{"n_layer": 14, "tie_embeddings": false, "grad_clip": 1.0}
Below are experts of layer 3 (counted from 0) of a mixture-of-experts language model. Rows are named router (the router's row for the expert), gate (a neuron's input weights, with its number), up (a neuron's input weights, with its number) and show model dimensions 320-383. Each number is 500 + 40 x the weight over its row's rms, rounded and kept within 0 to 999. Numbers have three digits each.
Before each expert's rows: a language model's description of what the expert responds to. This comes from a sample of Wikipedia text that the model never trained on.

# expert 22
Hyphens and prefixes. Hyphens inside compound words such as fare-free, air-sea, cross-reactive, and word-initial prefixes like under, inter, un, re, co, dis.
router:494527506561523470451500498524518525474566504516530471462532599412467447529492563513522492436535574462506512487517516512535441520486545462505468578458480477475468557517536466474509501592498460
gate0:475450509446480507516409489523513522602541503494513465484480500460491425506423475546554534476531503452518495558521562472578455578497485493500524509479506496572567520580492573447530443505533462
up0:472527539522582524555493515480478455443483447485434459476560508499491494486571461598506535481490428480520515490542543449502502489492543499519572529508500508525507559553456508456478485492525520
gate1:438526497496491444516529464449507507496528547531432527480524523535461502514533436476516441456477510530485474485473562489479472570437527508540519470448490436460459491520471483477465492518548561
up1:419494493523523472512507487552488459543549493492460586493541474494494497533434546498480475553522482541514514468488532572492559536545526542517461551442487524531496495511474441488521481515498501
gate2:456503452453542449511541553490467547464534509488495506452516477441470498493512485492581457516440438463470484564464504458588506535497533477489429490535542548509546489562502499512530537522496541
up2:520481469438423548497554438485473512431446445512481495492415427484506475501600473463547453470449446514475495501490527498513527485560502502539449503451508500496497447514521501467459438509542491
gate3:528465537509554524434413588478515477538511540512478465438401572441486563441514476464521492492437407530436529484450471526497488484514490506515461463397483416517499524472469506543441454445516465
up3:537529498480521446528490497495394536547554465538534484407485419489485510440573511478497495511543448472533469584520513470513483457452527449484531469387482514552537458525492445485566519554513525
gate4:465422502494473471545525487520527538506489496483395572516492475504486492544476469517458451515521572595531535440559475525479519539519493458510483475463527527544449498517459551554408452502524546
up4:513567476540495531484515444489416556492484548485532470442540489504508529440524541482564430550463448502491521510483484488579507506485482518465480529505541501480560501533555445467543565531538540
gate5:543473546470455461587474466463560497501496507489477481579533407505538554548524501520556490493465562543478489512462430521444472517532571473499425420546419557519513518552539559482441513532493556
up5:497474526514474475446532455512455493572563518546514504546494570457477510542461486390493479518490521470538522495451525452577552519441495520482521521490552510485506449504482490524529537509486430
gate6:417518542445514573503403541476537530455471412561547509421567409540470485523494540460462437522524543485493525497518467460453495503506503461455442505466517505537473492417470516566464481516493581
up6:481479513475501501515471459511468500532534460471557537507519490485486472529474559563510470433563525491547511464512440451503476400465475485495480515479477595593471525544476487503525515494522525

# expert 26
Copulas and conjunctions. Forms of be and linking words like as, after, when, since, right after a subject such as it, he, which.
router:558478509612498518514444519498525505525458483545480467476585618456405515493566499493459474451562532528450511509501578624549549555556549493506440484473499506452492498540529512457479422497554468
gate0:409438453533479515479434472449530498538460463508488475511527579488556442458517468513485494423501470472441498517494473482568441454448510512501523491481446442488447486513491438523474433469487505
up0:521433523470512522450477534419531515528456491537506477544501493453471516392518465456448488515512479510566497517477516534514455522511579488546492548542512411522513502547519474505504480439505497
gate1:467531448449490523547497483515563553530493495497499558619531477439479423523489583436477484497468415532467500527485502491473494483565471518512517514445499512491528468417500461586501484551447506
up1:475504599514505573479477478510458510499544530506465426517440510436514482469543573550461494455491549520519571447558495505491546516494560438421473508498514485531515536535483536501487553527507457
gate2:533439458486455485553472411504547531482587475576495457484517542448526476407523554563529400587529480496534526484494518519508493472496492517503548531477523409461523463492471522483526538507442491
up2:469465457437447534547529441487518510531486514518508565500444568489491503542549524455434462531467466511431518495492412541552543544502503531548466485469516544505481501529560564563478515517481565
gate3:492473502472511541482504526475557487540485498487483459420537512527460488500507417499536514429509525528522497521451502452511463519595495461537441520587553490517507508437554597574467454527538518
up3:521447481472538487481482507498491524469534482591491507473487448541543540537486527541444507485515586421490509503465509477492492447551523558517502457480579469491546504499489536504530532502520565
gate4:545477528451434503510479542524486511470555461473549502433489492443455475519494593495492453391486511481461497550504405465495520497536409414434510435530513556524457581436508519515513500489443531
up4:462543460490543488513447479477559504471532478506482517479484570487477495483462532480593563505589545538509480447497440474536489432488476483450504519512549453465497553471498528491442455548523459
gate5:517515461497474465561480426513481537518478475545484463461516432477469476479505459470537508525457547518478502512463539494487495528528533462525503509474525510547478418518537485483488507494467488
up5:474520431547580544581544499459555487455504469566490485542429546454471523448427462527437441551464556544574543528513505477562521566495525471523471545537530480563464489567511567460545493517486562
gate6:525492502559503473533464456495581461420536467509499446575447536525567459496528443467456503508496436529535461527472501472542497495516510493448547487542474460543444604444499485479472518498514511
up6:462471508505405553484434503483436470522500512575525438467466436424498483512526515484488438528509460503497505500533566497585451525535476569505463428521508514503514505588436540490467447507514469

# expert 15
Line-start list markers. Hyphens and pipes starting list items or table rows after a line break, such as "- Length:", "| Pos.", "- Children".
router:505488604587524487518469557535502503472507449533553494491486526462502475484594496455540504531542520529482553503519510548595478512533527456452462498493471477531501533512533526453489480508550538
gate0:496514463518540478507473489530516462505423425487526524587456494505518500492487499448563488518501511455503578503498575462492474517500621442569451462541499525504495530493488547499461493508543569
up0:578513480502526496514541521406449458530445488501500509545479507478531538451509478449505527509582495456432534470488497465571505437532595513515551494479466514485481551552525514526508408464468532
gate1:509514474543499448514492465652488515536516438563507510474552482468513503530555561515505471496516504508485512532528516562486572461439495515501568455621446563469544493512483463506567567506518487
up1:481526529514495498595537501507414465504478508481513541527523504453564493525494530475530524611493575481531509543455549505534520589436530490494514424484564517556460510485500447551515567516465483
gate2:500576479506493429520471508497520573495532491469499461509487457484580520542497549503503475538471446569435577520513528558547519527464494453550499561533489459466441542446518551441528515540508513
up2:519503539482473517525551458463488481502472363491518506517441531468515422534517492514418445438533495458533457503521547446508484495543519472458428535383516534468457541528533458513479448434483546
gate3:502447521481427515448520502430466560481554457521483518528503485473458582480487544519530514530551524453483498475477478541518506568468480504592448479550562463494462445503484516510515527507527409
up3:486417462494495513475539558546551464459445510447506433458462493440445522444506483472580497457543529540481506484476488523530514562456491506491441526506576539437448482497434543455476536492554475
gate4:519539595559518425523476459433500487516536483531498533530532449591539511479550523455412482533493457541526501570578541513520491479538425527483469503520505515492528444522582500497450564463512572
up4:467498492571492488541452484555481470481477483529518495522495544478464435448476444459531452475446486506482438541467490470500542430457442464496443553514543510452523447440496458605482465488483476
gate5:458593490502469534520510550533479437457411516527521513498462536467500549500538545458506498490505473600551486611539552421549498551462516498503499491472448529529537496546495492528490502590583488
up5:473530545494462581474533504561468568437516540512460504543462456482500474514549467529482585508459458522474516567536552484627469492487497513530464528542583533459500473524416493522439493461493623
gate6:557508565505544441480463537493514493463510459571489548456480487443513494500496482407505492499572455552484454565508476516518484459436552443466472521438475530495533534485546403515455502502526544
up6:547488457490521481438540432449494500500443482518497482425481481452573538446465407482504430561465486473396480491501432482560487449548465531440456472534500488433426493514471478573575535548470511

# expert 56
Short consonant fragments. Short pieces like th, st, p, f, nd inside words and ordinals, plus hyphens in table separators, such as E-th-ics, 8th.
router:577458521485496546486479526518548458446490450560517528544531534443487477434534535477481487482503568443444507457571498494504445528497507458506499570487475522495505561537535432470492466579507483
gate0:508496523437579531527443532491548420474471459445482505544467515475446496485502567429513397496530509446476466430506457497555550468468446556472496475539484476562518555543509507496471479560483558
up0:462463383547445477476551494493458498517514479593500526422489497533527464504510503469497540507467521427444565489514492483501526521497470513516574499488508505514471521521490448388546482532452502
gate1:532525528523472515523510483562556445497460416517605510499516509444593506542487518493461513595502458458458495488489520431488557448432477497495473423534510515483509506407520630422429537526490387
up1:488485511486437512500459505405468497527502558463476502514533545559403487468493538495486518471549462501489516540464497515504506515463534484525443491391578494604519506534475406523446454521465558
gate2:419473443492432512465551460485537514464589442520496509468514545446471480454575535498577475509558515479455488482491469472456423479507472488502555514491517545575503540479506524530574503528512495
up2:519534460456534444515485512490482467516495556558473498527443507563497427532497480514523502550492525502521471527474493527573496520458493545516497544588417483537441504490527555519490463488526503
gate3:540469505540491557518495541596471621551417494534459497553476496437442462428448513511528512493493524493540466522510441464469555424406526491520496469456406500557425533478504500433512490427487491
up3:468506543436466569496520542539478446488536490512469494443518577524481466457472468541515417453488532524484516481453492544561449447493442575504470546533534571479568508486519537502501483500483444
gate4:480440527533447445547528524499509469573488474487509439516529566607452532446530490477559489529508491492500485565505477479468402523508470529550485537530456577533479504526493458506563615581495527
up4:462470531474521461535528462402577513417523461444535547507540499522538484465472568467570585522523487468466489499549479522513525530544432429471505436556510568469471483493433424445524524465510529
gate5:458492518515499484458489476466511578471486464494477458429475449431461500516506587561585487505418493507495576491455505458493520433533526532477475566429547557519486467513557505477510547452512510
up5:509467469522460556428569503437524596474483518442459481465529490485439505441545458526576466511469487501433469493483578545543544495564493553496524492429533510624423453533545559480442542539502558
gate6:482457529477504454415534506493427519523529446488479526535508503513436481507452472497573469510484466433552495461517496526566465510531548483495557480536454487491485497541529482512531502536511488
up6:468438475509468499481409471432553537486473480486481471540478514472508510487452439504534473486462544489492440449451529517529521489479471513557521551555524460501424457531466499464482554524482526

# expert 63
Word-start Latin-root prefixes. Opening pieces of Latinate words after articles or prefixes, such as inc in unincorporated, res, rec, per, ad, disc.
router:474483520507476508497472546600514479410558425528576529542520538516468509478520529491478502502510500460473532446535556538507479577513543452466498515487413469468566524561519517490433471515501467
gate0:471485473525546522516480465547505483516508505546461566515465491561500448523503521489480506459534489442538415463551482557454432522434468492440474597510436542491526483500488546509408453474527434
up0:409484461459557505492576476478514456566539532452487623512435465550468485555537501548471526468498483544493511498502498515545446500496485420492481549482398491417501490499449499492479516479464517
gate1:563471544530464491532547557560493589470493537477576511542505490524493417481423484476559572552494547472434468528508568471518490420530509514450513516543523458535549477509540509494483527542485476
up1:552500507502545527463502479491434493546494470489464504476559548478524449574505510476490451531503500443513446535473454520382495458447428453486508540453434505525486526500484549541470516466559559
gate2:432510516476439479496457472494519450487462434502563560544488594513442498493476475511478522560523490510440491452506496529503516510507475598484497514501562469488488481477519520471467419520480489
up2:581476464547455470547540506535460518478563490444470496489523434425439527522446493480438464525508519476530426497464496524507517569557528505474507469579526512527525507575485510517556474412539477
gate3:546451548507472577502494427564530479485503526475457452475515508473530612476481446493442516470550528485526537414511480498453493485497478469464509513456492449495550498494514497434453438467469435
up3:501528472433449455444532463442497502460532510525535456529490497518508529458545491451529477547474568475410501488547521537509491484526476560472523526418537560512519555513599568468514527516525481
gate4:596466500590519458541526555523527470442482495468542498593585520513607527478507487434449546559471511590498518520491594467488482563522508491441468506527514499591522452588506499520550485484495525
up4:498497441563500489563592519498555516529527534531467581521527530466446476459472513446483504528518495520484496506493579436485491484536502504478489457529500513486497459555522519449517449502538485
gate5:469487522455512480538541489496500437511549586509465530499472541566526455516487538531504428487448528457567562474562540493470479424478495515516486516526426498540566479561503536452549517564502509
up5:533505432476472504506502502495512573509477450487471447480467537482480450499510480558453504486476497424506472603476506551571474538555486458502508487466568528495488515474481440499472496488498464
gate6:473529514521480517504509542531440522514473528470491513406521411550547513469452521442548552546511523501517553438527479476517544441505502581580501520551474486527546428524545494482512424451552515
up6:591487473483476500553579464554432445533464636538535406457457539473485452526487457463481512500502474495497511480490485521462516592544474468497486577489444459436551477471505545529507502519572461

# expert 2
Past participle endings. Past-tense and participle verb endings and whole participles after was/is/were, such as recycled, manipulated, made, known, released.
router:460483549532487515405478524498617463435519480556525491498489566453412475493552574511423471518505494511475493478533532597507532509504481467473430517467500438563508524534482466480506487562516484
gate0:538509535461481523496502533520531397457405534467480449559448543479502540467456449496545530481474550537446453550589517482515485466499470583515464478525423539441489481511536435531474440520510453
up0:475515481535521497474505462430471535505459535455438474560479532491512496538502410540553442501509622546552456507496548433548434489439480440478487465488407467431490505513490475469401497523487460
gate1:500494481467541482464554476477504519494503475494548449478477432488560526464486501507558500497543564516519472423539467464543514559469464418547543569454519467539486529520470480479494537507501618
up1:518475507497517550519463541517449488510530550524483504474415548455508447519494499533391517499502474440483428565501480476496512452533526648496434527481449508495504453531533481530538513558489514
gate2:553454554504563508485505437490427564529531524449580477459520439521457543465471503457438600471469556539506519487468433466434453445468478540476477489529518540511413513519515469424474431499456529
up2:482516547435529530496551460472550484431489525454513488416550522435502516461569444524473535480542499476530479479521494442525502520496461491417525524555472505528457530553483484491584513510496514
gate3:485443472496458574561476505472504517539483435490542504511503459525496503569471453567493547514508555537542503440497512467488496594507438541448542561542501537534544554507520484506495583520428519
up3:458494459511412435421475548518458563423509448517588515522486442446500520545488507560490491533529497500511493604515470559561506481480424493464506533538508439466508536495487446528486508551461409
gate4:511476534514488471493505473481471447432546501488499500503474518450528431424502523455490414507497426500503508425528512424525474481465476482466435488494560457458477556503486519589554505511515526
up4:494458510467491514499489561539478477421480468544478511492505444468482538467519455536524512497458463453513462526490475474503422418454457469546485517502483565452539465539485460488506445440476543
gate5:519495517476488481426509460559522445502451519502493484514482601531482485500469504481561516408499523548533520511439552579527527522471457504420581445543465528453493444451507519472504508503565478
up5:483540545499429482480524526537442499468553505495527540488456434531504608494549513525528497549421496489481492486513495509459502498467531525463530507490497572456541540467505441484608546561471475
gate6:450424441512419552473470524548537503495505482480507490501500564522498487539522509504469545465494495473500505502502447545492484484441474457501455499542455499536471530437573478534484484504543516
up6:553484511563526517496470548516496536516509527518596502440482527493562513442483501481478450475528497461538518444443493538532471556431555482502550470431496449392440548532462526551519485474480459